Weights of a small mixture-of-experts language model, trained from scratch on English Wikipedia: 8 layers, 4 picks a token.
Below are experts of layer 4 (counted from 0) of a mixture-of-experts language model. Rows are named router (the router's row for the expert), gate (a neuron's input weights, with its number), up (a neuron's input weights, with its number) and show model dimensions 224-335. Each number is 128 + 24 x the weight over its row's rms, rounded and kept within 0 to 255. Numbers have three digits each.
Before each expert's rows: a language model's description of what the expert responds to; "comes after" lists some tokens at least twice as common just before its tokens as in all text. This comes from a sample of Wikipedia text that the model never trained on. Tokens count by the router's weight.

# expert 30
Number tokens in tables, dates and counts, often after a pipe or colon, e.g. 2 children's areas, 17, 1848, 16 passengers.
comes after: " |", "|", " on", ":", "On", " /"
router:179136104162137117187071123121128132140089108130143124148122141128158138111119146103148134119166112113114108176167106137163172085126101139197107127123101152121121134155097123105123128144142098183106118110130109120084115134147094131137148115120125132129131182130133157128147161166136145131144154131103146164110140121104125120141155163127
gate0:125122114128094117122135126133154122087191110130125137109110116115115115141123111138131124139161132153116118106111141137144147124119126124112129114114157117130134114140116134159099101168129130077070114105105125132143145111104139135124110112103084109105151153122135135088135158150130107095133149140053194121125100099133156098097142124168
up0:119142141129128125110130121068135116174129103131172104124106109104150096156154103126128147133159132151113138145132114114105105101138105162119112114150097131141106104138132076143140122129137135108177117102077106160120107113133095115109151132153134106128130116112190146170162127087135098155078138103133095132140133128114113152182149116104
gate1:135185135163168128155123109149122125148129170178104120109100096134110140104072132179136145126114082116139117129115121136124161151147092176124101107161143113135160132127110114108085088129175106156130185120119121132110134102119113136129150166105110125156114145107124115128140116103149182140121128151122102145082122138141147120095161120093
up1:120169144165153141165160145134167109120097103119124126143071121107140134137136143150119122127126088131121079118122107127139120164101108128124130086087122117143132145104119141130138109148134115129128073119062152144130124142121118100140127132132114158127135139119150176125114144086126083168142096166131131129074147150152128124103185095170
gate2:145140108164134113118126112119101132135088130143089136156147123114122168148186096191144150109174118123086086170167119114130125145135137138157086147091143111109141142132127144149111090164104069126136109120129145119129110135117174140101122152126063145174124120154123137103060151105140130160162162106071169158173117151160129069127127133105
up2:118137133127133135138093176144144167106103134126125131131142138171138136108093136105131102116139130133130119141135100150133136121133077125121141123139098138133149172109132153135132111145162109149169210130122145092100128116145126111175123129106106114133112146097156136132081174155129131168146167115117137130134109169148140128135130171099
gate3:130142103142167156124136119163152161128131120122132127112134084174139126140125115148145107162086090093130147092115132140168142120077152111109155127101126072185115149122135122112123119124115106121093181126121140146103127124132096149101119142098174121074141194148086182122163134112140154170123113115131140098127126155127147136173131134118
up3:138142118116159146061115143160116096140135148133146137097096110121116147136157121079150110097139122138126165138128135149117118099149168149095092179156146141151110075116140149144137130143155130110178092146126115146111108129152157139151141086140120117128132069121157114130138164149130136086088130123167116115130123134094139159090112114088

# expert 27
Field labels and colons in infobox-style lists, e.g. "NRHP reference No.:", "Position:", "Born:", "Coordinates:", plus the article "a".
comes after: "-", "|", " is", " as", " •", " with"
router:166133131121163099153076130150142134162115112095132160139105129126140142142145094080160110131143127112142149178186113158116162089111135129167127124172151137106140134130085117096106119143128153141116097173155087111127123109110105130153158124115115166130136140115140156150162148149126109138103170117127141142115123139138089138139113132123
gate0:134170105144129162135145139126157124177091097125151120145111149190137133111100133096145099108109082163098148095122116182149170127119159118118074133137187139175099095125134133113164083114098114114114116150133132082134116084130131136178152172153107145158137137113156098147131123084143122119141140143106141132132120125138125145128146098106
up0:130141151117143144174130095141157129088131193115154134110176150113125136110160127141134138148114085114143119133127088155127126163147137148142124177137151130129099167112121132135137121107083136147087121118145119153080131109146144118111101141139177172144095121137187141151134114123138100089121161166089159141125176104161099112132067121113
gate1:113151097122110137131125110158127115121163173089186101140108086116109101126129103137116120192086140161177138119135134140131124136151139095119081142152182132149128180149145109127140164148125159134065131124091144136150149141099133139159126113130119120109125128104110125128142180086138135100095128118164187125164123141134155122109114130173
up1:123165067146151137122135136116088144118159090138148071097137111120135103153147137131133129116154174101150123141127126111150133152104141126130087134106149152109115133114132148097099116144146120129108116173188137113162082109134140120165143046138137125126094133147108142090114138124134102145157081150141182141157126124140160124096147106130
gate2:114119140165141112116126181123176118140155102132136164112178091100141157099166112181119130142127126128121074120099134154130145158163118149123123159138133140096124118141139111134144128107126148108123148106141134121139152114130146127135144160075141160095114104118144163092126121096128124128120169129137100170111157122154140176112138105106
up2:122089146152182122097116152146143093123141155122151128116087187090117121163140148141133094127105153103139155124130123106120119126134110128123125153124169159154168107129121167151129125128129096139141075147161130125120188122097111126134110117123124150156190147143113132129119115118122118153163155105110134130136135087104141124112129108120
gate3:130134122144142105124126113134129089094105117160140115094146132123127119134144107111125114162121116073123125121110134175105132144101131131132145094139157095062146135121123145193112118121138099117083126132060124127096119157136121124163102105181154103108143140101137093124164082152104113093100084102127103122137124139129130143163092130143
up3:127141127118116160127167104138130150175092114134113105128119130181184114137096136155102080115132160122099167147127148122124174108110148130155137124111129181145117136128120100124144120156079175116139116151110123134103084141131145112155161132136126163142132146142137140173135119115108135135123129113150110095141124155160109110125152125173

# expert 8
Newline tokens after section headings, table rows and list items, especially the blank line under "==History==" or after table separators.
comes after: "\n", " |", " ==", "==", ".", "==="
router:169196107141120107160084140142123128066125118097084139123115108122136122107152163100091180117178132134106133180176084111137110119124125168169116098116137158140124112120084109118100126128182139154135054117133120130114126120165123110169167125124129165133153177133117139110111157109115102113128158095100118128103123106099118116149126117131
gate0:118093098091116105130117154139110153111104114151092120103164129173121135144123119117076126159113104145133138128098096100108097190095096133143138157133116131105147135117146127078150124108162184153103081150164111148152164138117142133167139102091110131113124120141128142085082178152148116108134116132156101091118089143145153066125147138084
up0:132111189137168135084121131113167115176122119145095141137113164137118100165121115120169100147113122103099128113138129134146155111120117111109087119124103122079095162099111199130123129127103107110160107139108153140137112160126132148155128143151187149126141146154193142151117142125108139078136144152107087127088161163155163116141085128097
gate1:128135142137123186152117122104136098109121108122130125113149099082121129150093119100138116123137105120135089114120157113088130158136097173126122178130161130132158136105145184086148126124116113116113104126161159117148129151123132108149140114133133171130118109142078171112141136127108085148173092124072131099090088126164125123112122148105
up1:129106147108111113139145130143112127157162139136086105143144123139118142103151083140145131110156104161168148127142109129131147152120112074118150085129108132126128109125143141141106122092136168137165150107137124099136110102120121124104134126094142118125147119145104145131141131125093140130130141110158179128154159107122124105129139141166
gate2:128158098091113156151117104133090178129102141107124096136175140172127133107147101149101158142128110117132130109104132131144121129121090111143108148152123142185140122138133146118155114156142147135143107153148112162112121150143132133145141139130094128132099152090129135128157145108085149175135121155063078137141090156149157061166140143132
up2:120124101100120158097136122156109134177090168129146157130088135153130150157167109142121133113112070126155140124144117148182178147125126144141135130157151146151144134115138168119141108138081192145077117099135103107119168104112130122094112156129141117139125101151126102154123127171129120121118102129140100131123127121136100093169143175114
gate3:128146112154084142138109097133106096084111089135125093135165107067121094223107091119100104148084113103101133096140132127082114142127120110140087140143113147176115181102133208118116129148139132119180112148130116072138176115078135146103120098125109097134112134124147145106119104135197109085114138133081089124102167149105108127135176128094
up3:120150142139145164169118169113088108121136117145164131133105156142112094128139167132124152171129109118154133134125146131098103141155113131119116142108170144137106108143132093144134161142139143102137105119100132140107127101124071140108147163126147126164120121144112136138141147093135170140124094107185151112118127128135147151104060085149

# expert 31
Byte pieces of Cyrillic, Thai, Japanese, Korean and Hebrew text, plus empty table cells made of a single space.
comes after: " |", " ", "|", " known"
router:185131133118140115111068111124139151117115120123127123154137153135130144100151144111145124121175155119105101184168124112137140088147109158178127135137100146101132113122061099104098150148094116130108145115156101117082102141175131083144170119131175148142140161153134130145101154166085132108122123129140144165096121140107116122154112131147
gate0:131142119147159119106135127108128168130155115119132096139169116101086164133154101134157166141103102127139139091106108144163111154149119151089101134119096120127160156135165147136084110174121140127146128160123103144097138136119134151103125130146103185125129104129136188127129113167111135138121170157132124150099107152167145148146093112161
up0:119146092161124141143135127091112121097115137154093065103139138101180073136104134126139119146120108137136113121142107143130130146114106117125134161103103143143127128075142102189075145086141122130142099145152145151108135119102101131119107120091093125115127102130110113116121104102156099134094147185078078112144162156110139126075152138135
gate1:126093130130088156110122113140153111106117164130100080103168136132119145109136164150106124135117114143167109099121156112166132138087082158124135119146163112143139153111155104112124128133123131125140132131120115134216155154121139120164098121136124179126123136112117160135100131185128152096148139134157088140110094170133194106096136104166
up1:129183110124165113122119114089150097083087103118158113092111130150169117128123178140101123100119113118129099088118144098147140112128144117137132133107137120111171117126147138134137109127124134128124107128119137143089139115133157111121140129142114093116132102129124155087084149149080128092060115072171174107093089105139103119128132126179
gate2:127142120093150158137128111144151137128059101144128153104071131106104112111139131205116184119100122181146095081112114099110129173127093153115145106112188152108136142090147102129110157124100136117090122114099142127140132149105146100162123099142132126136123197115144105157134084143101125070105166134194114138133129156104076098114163114149
up2:132142150102098119117130120113144130146174123104131118152102107159128163103154115138114153144111121147122136123149166161134135110122116139116128131132093126159141131109137119134109096131149102091059169128144151117131110124167149145163119090152138132145143120135159126098111178103196135141126122135111092133106126110160117117115140093123
gate3:104134130131122112119141132150130165105113135096172062130145148161143121149135149142140133150124151146150134085129109086153138144174116107128150110147162108137155126107151147136124129119078123145121123145118157145153142066128135128075109132152139175118184143097063156111116125106164081122151129141137129112122124179128081103102167112143
up3:119126134134111166136147124113128092147122144106125122086126157147121079100151158144127176120109129137096136126126122110144134133104163142120095119146136150120114053100106120175147118150110160149132099078112133100112141114134157134121156109149154112063114141068143088116194103135086121112126074129143134151140118112116143119132160157141

# expert 20
First pieces of split words and surnames, often in species lists and biographies, e.g. Cor, Gu, Sab, cor in corrugated, Gra in Graveyard.
comes after: " the", " of", " The", "=", "a", "The"
router:073112109101108117127160126115160127123161149156101130156134130166092103127094144128072070159104139147162134094082108108102118129134137133062154128155130092143117115118150104118131131143145127111169117130135127114150144136107143124112119160147095095105104095150149121109123053146143138114161102153147100095122094157117136107100128149120
gate0:134107121140157114111127161119128168154139116134109106111129118125149121152132125135181126138144120081097133129148097146145141139148118185115120170103118108101100145107141095132095102135097136127126131116126165142131125113144168121146118089150140139096106173137108092141149165100178109101158138156187123120116086171084108119125127117106
up0:130140114134140157103129106122140174151163141133131152124151137144129145119134111150115131141109123154077129157137130146106101132121106150126107113109152168103102163093138104111125098109127119106171073142147109135117129135155138128102161105099124148129144141118135121109098128149146119128098141106149104129115176112110126202109134131099
gate1:131116119138138107137120127107088126099141110128132174104105170103131147134127148149146131113127157144092106113138130135153119127122116065132133140149125140137113146141126125130117176134141103106098134135167151148161140048093131144119153160097144165073132099132135132113086113116098137115150149131123194087111151125120132164091166153073
up1:130119114142190117133126150146126163097098138144092080142111165114154106107102127109141118158120137141113141116155109111122131127143118134133159137084095153127121106120129145146139096174143145098149114140122091122109111174127104119094130112151164090116140078116127102112103116161173141188139138155127101176114178149124142115185154131166
gate2:123053084135161121129130119122132115155154123108146129121116121118162149132129195135109152075132112115100117126112095141154116142162133194140136111121168173125111108136130151163099151123136130077101121113150124152114126148114117111133132130088112113118074143140121141184087144128112138122092137135157140122149092151127124149121087130120
up2:121108123123101145129114137106107097131136118146126157157091123170105158081110126124116120131122143174113074135123116130145135163134168110142092137129145106114155118132131137128154185136145153102117143116156148125137171156137129133133124128114124182160160117119037116103096109150111119099164068127101073077134115145146136099126143108161
gate3:117123109157128077147135126130130130139109128115118113131107108121128131165141130140110129100143130121121120106133123146098144111146123158113147096087158167134116125086146179117110097144119111114138148100142133138122136103126151138128125157118154134123198139142161137157147115096138134151135101111134161101188147143114147135078111168112
up3:131125151143121158128110093102113151138146119136160157105152118111137145118103129099128130142132128157094058120135157134092081071099097137134143125154078186133086105089136097131141123113119091100088090128129113135125091157149098082154093170135102073172099138154102107107153106142123125160097130170119094116131169122146151151142142113131

# expert 28
Line-break tokens, mostly after a sentence-final period ending a paragraph, and blank lines before headings or list items.
comes after: "\n", " |", ".", " =", " ==", "=="
router:100149130103126154078181157135105122143110139169117117104127110135081083157119125133147123109076107155102096053072152140170100161128128117111119127092122130126150129127169175170106112118132130123141172124092171147145144101113134181139092137116115121132114122091113132091146121089149121110144135132104116150182151102147166128132131083125
gate0:130100100157155170117170166121123158158110146135083113122136130123139122131124055133126143108115154146151134140120134162136115150095142138154108149123080110144185124150144139203069159175161091159145137109140126132152150110147158117104143099191098118083144090121115137128158137113156111096115094057174087106126078148136179152146151108150
up0:121101120118150155128131174081142122149119185125161121111143135088128118092159163145122128131101119150099124127096108140164150148181110099122101135128155126149123131119127078127088087096123129091096090108131166149115126134166143137126141128116140142160108112121105141115104110130148097138108183110126123132093134142111130131130115055134
gate1:135112121123155096112116129162131137139125189150094149112133129116148117085108099136131095136129148087105160125121147150142143153073122130134088128166107128123140113138111147148122121104129094101106133132141123115128118103140114121105129117161138129134152114164134110151140102119130173108140134126096077143118175120147137113167170092104
up1:137138184130076129144125121165138093081143146116130157145114101155093151181139154145144140151124144119117152118138121124172119087112142168118147140149142131131156096137124118144113101139125096125162103090111156135130110092118124144138122102125145098166147094137117148132068133135127126113124156097153161112143049115115143096181140136154
gate2:127141131108158131101125115142110094147118137093075124117134135137095147092084113115103133090115139124130114106133130148106146129135134160138167142123165119109144116130136140084127158153159108098109129117167155127137131161109148116136097144154116161100107141084144142129143066146124140118146133094112140144177115172147121128122109134138
up2:124084112128210106108129132141157144102128127104139141153129123133114115118157093091102148149148143154124139132136131119122124093119133102113074097155123142125119123119123114086135166081124140124080127161125106092124113119128171138129131136112085139120111117171123129125112162137110114109101144136136128119169160123133148132153104107102
gate3:129092146100156154153110084103146137174129108151090082161120180110127126104138140120090101126113104160126139136098126111184124135118105070116148137141140129130138150146113127137117127092139179147135133141168136104145144145124121138117144145112184080138122182097139131137098167129111147130110111151130148147124146115109160132143123159119
up3:133154107107113115136111098115126139123090142108137101128133101062113130122113096129114130131128124098105168134123133119138133131123144120142117123089099128106145159124121133145169128091132128094114187099121110140124121142109143155117153181133121104120132130135166132112144158129154124113112172116175120154138125119132113096110138154131

# expert 47
Forms of be (was, is, been, being) and nouns right after his/the/a, such as trip, land, role, team, victory.
comes after: " the", " a", " his", " The", "'s", " her"
router:174145131116113077151079143177144099132106135139137130088113146130170143100142084115162107118166091084127142146160140157124136143134080144192106131108137134139113103120104118124107152100140145161146139121144109127122190167127129095136159140119144136122136137122127127155131160145124113141144176098110152169125157120129106162134101171143
gate0:128121099147111102115129157114089138131134079153117111086159101116129117136158089077137104136130150084136112094122110140119129140162145156140116131112160137083143106144134116091134160149113138167130138140090118178096128083125114128141093134081092107140150132162118141162121175127129113110095172092158123142133074107171140159086132112124
up0:125187143137153124091107129142107121101096129112139154175123123139156121136106121135138130126158111143151140144112090149168142137157160133145139122142130138183127117123136128127124136136125179160157129133196107124101107092115116172115135149145101125175131136133138123154167081167141127133132153118107110112103117139135109088167146111128
gate1:112113106116155166102102147147118143139159163136096151091071122094091127138141112109113136127132111139159123061137128130166136098169136126128153106141114126125134162120151091115102114165114122121126135171111107154133170137145163148147127108151109082119131105130156135140118119130119109097157137114178117108151221088151132157131163113145
up1:130116090134066179125136109168093140132090143118127147171145151156128103160130141150137124111126192137134141155156117120122111126108087076120135106115071148098113143123137142128152116167164127099127138135140093150088106091093084101157103119125139160093109090177102163114124094137108141096137119136150127131130096125127146116124095143162
gate2:119141144119143148100150157099130102101169161132144162139114120130126137134134100128121169098115146091140134127146100129139103143137136150097152095131149084055202081111125114181111135130149166146134153120138107144179148123121135131116099127116137144190161109142128147104076126113166164091123115142127139130123127126113161148111094114113
up2:121150133170139110083140177138152159158141112126150141110116149163114110122135109135120127148117085097128127130107099153156114122137155113127083096148133138114133112187120126142063138212106141116121124138201144128081143118132104128130126135097108114131128111112130120161135158151123116150138084151145130123122106136122137174113135160153
gate3:126100098145133128104101175088105107152115105118142159130127117094118118106140141150132136118119114106123143107110146161103151093087095129122128091143129089119138127125120174155111099176121155119125157109134159131133147159151119133116154182127093135098131121165182142136166140179114118144142115074131123116163172145126155153091137113132
up3:124117119146114113080119116113120088118070096163161142185115118109138139112105098147137075121110116105142112129145134119165075121176107151129141109101113133088150134113149128103144147100100138100139102132142065134143137113129115103178145123111159145107100164126159109153150136083156100143121157141110177120110135108111139157138143092155

# expert 45
Word pieces right after a capital initial in names and titles, e.g. B-oll, B-orn, R-ipon, plus line breaks and "the".
comes after: " |", " B", " D", " H", " R", " T"
router:163096131095119106137105143129156118144096117097124100168104156138161120146155123155122134130142130130137149159146130172160140068105152119163102143154099160140105100143092131109075130152127136160128105168138150113072138120128122119104131125133153113123102124142174160129156176155144138121080130108130136127119142150114097118137139099166
gate0:137127069122157157105146146103156136188147129173142136203152114120146128159094097146123110135124123172128144094120087182128102099114127137126094099106152076101219102120140176160102144143174131150166151115106099143159178146132159156129126139147153153153135119118170130128140128132109141174120142124123111123150146141117117104108133078121
up0:129097087116122123133132130145116155173108118135129146093145145141143113118084105137157127128156110146158166114109121141155149133170121096154104130139151142112148135164125135131103089092143109155143125100143087105131146118133141120098122145146135142084111113123136141126133133113139057144146143124099150094123072081142133129105161124149
gate1:118131138136111180131148139163084125132144138134143131110121092157125111112097154131191174094096126146171154099111138210132079138144155125091133137130117107152057097150139111141150081116160151114125139158140145140129142058128128144094117115120092120134116107116148111127178114142114092122090143157129126114122120158138149080115120116128
up1:127074182153070164136110110148131169133124114140151145149151150143128111107134121153171124154151107132104112132122154144102146112126149091121131078119152113102096111117147115158135132102099148159150142106112110146124124109148185130139100085120122104147090163121165122099124181122159138187132134123104140099145130187175122101125127134156
gate2:118107165123171107103119162168139137134133108111105153153158117108121153147149107149146113183095162167114141112115110155144116140135152145146127138174113146143134151144151135118108125161103119098194156137140110100141163116120116130164146116151087130107125111114146113087083100132124173147135140166131118117097122163114158146140136150153
up2:114145127159090140088151149125098134134165075122128110142152163119142113149112140133088147127129100133130190106129124102149130120145148110110110152126091111096133104136139153151118144138171120134164153130105113121142101130143101132151127129135146086157117114161189118202183149110149126146118137101125123099143093147098116096086112106139
gate3:119095130178123114157157122118149130138161142145118116101132097133144141112151116156136131088122148145105160108129111176120140156083127142105143120198171168201168128162153110110118121104118111146157120138135125119130129106161126155087100116135066140147120141148128099114137153095151115088140110145134128141165078149143176127136161075128
up3:131135118148163140166131073097124124127140101109115170057166091100129145134101176125166140129165143119119123140124132127103102140166113140121147090128111099133096133116118134120144127139102127106156164117114163140135148089132164128110112112121093109168110118118135087191139114098095111115124149097121123143112170185144104118131121160116

# expert 62
Capital letters or first syllables starting personal and place names, e.g. Ch in Christer, Gl in Glens Falls, McC, St John's.
comes after: " of", "-", " in", " and", "|", "="
router:101102109110113119122179110132138154103151165158102092147150117131080107115106140121076088162094159126184140116105095116120129158112134120091146124143126113151135127135143120122176112137173141127166090144133112105113137148109121162084130132148112099099094104149126128092117098157137147126133089165136126128098079151121125111106113118120
gate0:127121139154160138099150040134150141140098094143094121132173178098127100149104146111099154129148111162133177119126072106098090114147161112126141117110131167136173122134122102129132106160155105116098139159141133170137092079086157146145112146066119120145156092099112125124111125142127142190140115116112082140112121130153100184099108163133
up0:136139143105083109133111089107124126133100115140061185115108084101115168126151144143155102134106118148149127164122131181148101124097125131143073123104078122142181177153134173141171101104124164117113164123142126101169147145127095139129121099104096103109146084101145120168119178130152155121147157107103135132139139134161135110109152123099
gate1:127136117123090161122133098133124131107147134112073133116152106132112086122118114165141088128097122116124142099133118165152178109152125136143078143166109108122088137124116162089085116097148122150170135117102156108165158127145135136141113100117166151134139091133103157106127152143177108136152146090143143135097164141125100125085142101122
up1:126130125152112140103135081135088123163139125149108088139118138154136127122118100111133115139111127129118124148144098115096083157185104137149131133111128145149108116142137131112139115154135129117121132130083105144133146134099091133091120061131128143114159132156090148139122103134175111104147139124073116152092112208103114129120117080132
gate2:131141135089110186133153137074125133109099114148118119121139096096119145195122107125118120126059145119108120151121150158120136129131123144108101103103147099166117157128135144127131137125136149086135111192099117082103127158136149136131104174160145123115151138112111132092108129141110126124129117174117086137145130157117120090103153125125
up2:117110119090126125108147144150150055188135119110138127170133117109114113081176131150146139137153093167161131096134115099113086121104137118130126128133133069130073083142114143130144104154121150096152131135114129143090154139120102141127145134153158126138123119156096123150132149101132120126136108159131106099120101101091131109131112129139
gate3:138087108125182130135145093126126119116102128149130132143137128129167147142118106124173148142108113144118116127129112156155121127156133158133146148093154113095095146074146137098113129123107146105116107106159121151150182134135141126141111104135103128086180076131093088096071146082102147096095146113125160154109109092124131140133127120104
up3:124158129099141129125132123113136122126144116128146116102160122141105145142095160164144127195133135117132147129087130115104148133130118093165107122149145149097149117097125109114092113176100117114129115080113163116131123171136132096102119146105133154140129089196169110143080124144079158156108133122126139142177156117097122128120140140089

# expert 24
Pipe separators between cells in wiki tables, especially after numbers or dashes in results and election tables, plus section-heading === marks.
comes after: " ", " 0", " —", " 1", " 2", ")"
router:187127139134127103198074127157146128102089121094141138148124135143178152129159110088158148098166117089118118196174119135126107126139090127144108144161137145093113143145075109100124133140123151150118109162146162106096104144158121122164165111135158144148144155144154151133138149155113128130120138127125137148108141091099114142132110171165
gate0:129164091145152138020115111103139118139092059140176165175127130122115127134148096095118155153117116091130143099097142115133111153099136155098120177151145144100167152112139171143193125119147169169138162167111123149122134097149173147134097153111120117110100155112104122158123124122159127135109155104113140142151124163106147127117148135125
up0:105125101108131177107098185106119109096133176115120099168123111157125139110132105126142135109118146128153121103106147137166095102127116137118126103118131138127161126136132166082117102137109129149126087175154105120116123150157148085144164062090093103122118153158105148127116125103062133069140137113141121116122101128116092129107140148145
gate1:117142125097173103105131107134104132126155148112122105132115100139092121106143170138114113122121074089124100137108098091148153172097156070119166143118109105137110128120131138097128092154139119139146080100091115106171175132159161126102108127115120180096125158119100155109126111133102145113112109154125148136114116121108151156124151069120
up1:120133144107154159094146111111151122120150132129173161084150131095126120131125117119105147127122104120100161159164107130168129122121116145135062142141116129100146173112135113124149161127093150116147159162099067152093128122088167123125122133125139159119097097116076113113155117128130133114115181110156052169116125145147130112126132115112
gate2:130107122132160154158120201145141114088147101163106090146144118092120173139125116113133142158115150055141095147124138147107127158163114084111089133127134136127138121127160140146143163094137136128156147107097115121095162129149131141093134141168125125092164109167129129160168113121146136158137113143126138130150183156137130152149141134107
up2:128159134137144094137142112115135157126136084133133116167126099106134150140085105098148121173121122124099139141137121116115123165145103142117118147167134096115137144122142125178111122120127091107133129119105173148117094136138153155144097119140129133130136134113080122155163138186123137195139051159161118134118142123089174115123074080122
gate3:116181147112155156129135129153134117151151116136124158125113117071136091105111121092102126154098126168105124082115121135120114106095162122120106123110189170114124136120134138112094195121142103148151123175161146135133113143110116140131113090116097171148161074117058093096114136140138139173118163092121094147076144139134149143177142130108
up3:123160092136137162150133147134092091169167124147154141117125147112120102096129112139149169164121134150119192128116096143115097128150135104125139100097162149111116078152125131157127096138103096162125155107169114156137091141142126140123133139122081136144132098119092095122093108080124156147119144105168131144130182129134131134159115152117

# expert 48
Space-preceded capital letter or first piece of proper nouns split into pieces, as in The Hollow Ground, Brands Hatch, Crișul, Zakynthos.
comes after: " |", "|", "-", ":", ";", " by"
router:158119130136138093127160131154120079141132125106122152129134170143170128148148117107107151132163125112107099175176136143138150134107129149178125147088131130153108119154099101121129143133090127139100089178156113086111110143150128102128165127126130144144141146162159170153104155127101107134107109117135152172112104151111079126109118134131
gate0:128148052152136119113157144165155138133145145150108155147119095074130140124145176114166141094104123172082142133135114140143161154120141193136100160128106132139100143167129102156143088103143135151112153134141141138135138107171149135127102112127101183087118131107102175169116076132133137110153140118105093146101137129110099149105109121134
up0:129190119101139114130132117092121110119141172109135173097137125145148101158135132112157135156138143143122184152115118102102126157125125155128093135113148144099109126160141114106175069138121144134095127142123126160143163128127150127126120113142154156136116132113128143169145114132155190119124125150106119114114146108152134153134138115109
gate1:126139152176131141108141174105100093138120109131115111161092101142135104138127158137169130116101134132137159125132140134112097170136154185121110126136157143153133120117137136146155157168149044118075119152122094137121136120169141118140125124166122108162134144139126114177152131141135110133129165117174150137154149144121129160137092115153
up1:137116145119158115176130147118091081140096088120168120162079129117138145145109140124128102132120151087135164138125152139159123084177133101124128140122141131133118126159131119113134109159135131147139071160099131082149202105165125113162145130147129134135106147137123131156117073092148090160147146131187177126156175098126136104157143082130
gate2:127093110142081168135138137098125131141103116132152099113109094137096094121134104112089149134120082125132102108100141118096134152086157124122123127121134108134147081108136168125101121141148138094111138110132135135131113147148096156084095096112169156147119189102154113120077157124140090129098147158159133126075107090131166150109122138098
up2:138147109148143084124118094130115160142115136132107159116178138173109092154082144111137120134128171095144181126120115143110126147132113133131159187131118132129126122121134145123141147099117176127149124111162140140127141099135117135114129107167137162125127085151202129104119115113126125171117115085159164161125126129114127108165144171137
gate3:118128137130170091089166118108111061179121144168120132146128148158148102162079105184108120152105146067068100119139128139124139112092170145120112157107136148121101133121138090158138118092137119143108127151159148132127155156122162113122096144122144136121161126143113124088085093137150096119149113116129172164132142118135178118134144110120
up3:126096156150138107123107119101099145111137109149116094112082179092141158155084100125138111132135099118114128126144108133133077110114128163130163151129115163123149191097145144111145135161134142127122087110125097107127160076115131106127098171128114091148126117116145116108144100182165121107144112094091126108122121093167120156106137128156

# expert 17
Adjectives and nouns opening official or public names and phrases, such as National, General, Royal, public, local, Human in Human Rights.
comes after: " of", " the", " a", " and", " for", " as"
router:159072112118139096132088105150147145112137112095126157163093122105152099108134121115142148087147145108117115156143109164119131134125123133173086156167088131140160164144093107114118119129090152118110144116140061094105115155124132098147143096107127135161149164168115108138103124151149117100128169160141151155112124117122107105147132144140
gate0:125097137120124134133131142142154116120150061117114134149095131139090130096135137121116120101131105117103115125107137155172127125126123114152173143130143137139127190119141150124103103176165157169116167064117105116128140145132104148130109148156118130127130078127087134066084152142118150139116173145125179131137142152166133146105154108158
up0:127145111121123115122146147132182119099121093143109145141101102158140123092136130141117118122122093103198087135130154107143114086103077140137159133090137113118090057132127108134169067182110108129179136151096085114109100124138142142105130116139139136116118163106147152167165150094116148150102138120139145126148114141098102085155086119072
gate1:110158096139135132128132138148177104103133160108162111167145122051094084127151172095156136124174166135156165105136105110166083200084153140115139118129144133136130140094151097151135127143129158158178121143129141111106094134112110132160127139124126154097130134106091163124134106110147129133098147146124159126114106146137160118127098137131
up1:133113153134083188121134133170110065131159080116149114144153124116112101187140178141144090148107104102134153151118145156127108142127125130145112117146130184138126122122111149150135142101143161142113162136100135147146175108105117144158113123106135131119123151179094098177144125134074100155122146089118088136139142116078141113133096080143
gate2:113149114157200156092138117112153133150105090147128121132149081114124138075135149112114135116139143156154117103122149140155185134136158120133108121135137132107106127068117111146076109148090124105140115127139148141137116123107139119128068133099107102131101145159105153135120160131162124092141107124123131119111133101189092122114153137091
up2:138150121135152121125124138115141075105127130134140143065087164166154145144121126092129148172145128107125108118152122104172127101126124123125125157101119107100126114143131125132122122069120082133119146089114132134117123130095117124149147207119143154135138159138134127143125163140124125126122135131119111125163148166163124146097080119122
gate3:130118112105150159142143156174168117127120123124127138108153103127141093104082151135131109164110128103102137115117127146133095116118141123140092132149175178122092114104128110148089144127110136139099124100153115120136106094119138111113112084144137120121121143096140107132098156115105060146090164094136115125108090111068125095129112103143
up3:131089112082119142116111154117124102125125171134157124129121129184106132140121146088122117198127119124120099133130161183116130104148151129145141126158128084109119125118111119123144105120152084167089181150140109131162105102149158125130126159143107094155142147187157113114140151102092105125128111106113112128110139124116149133135139135118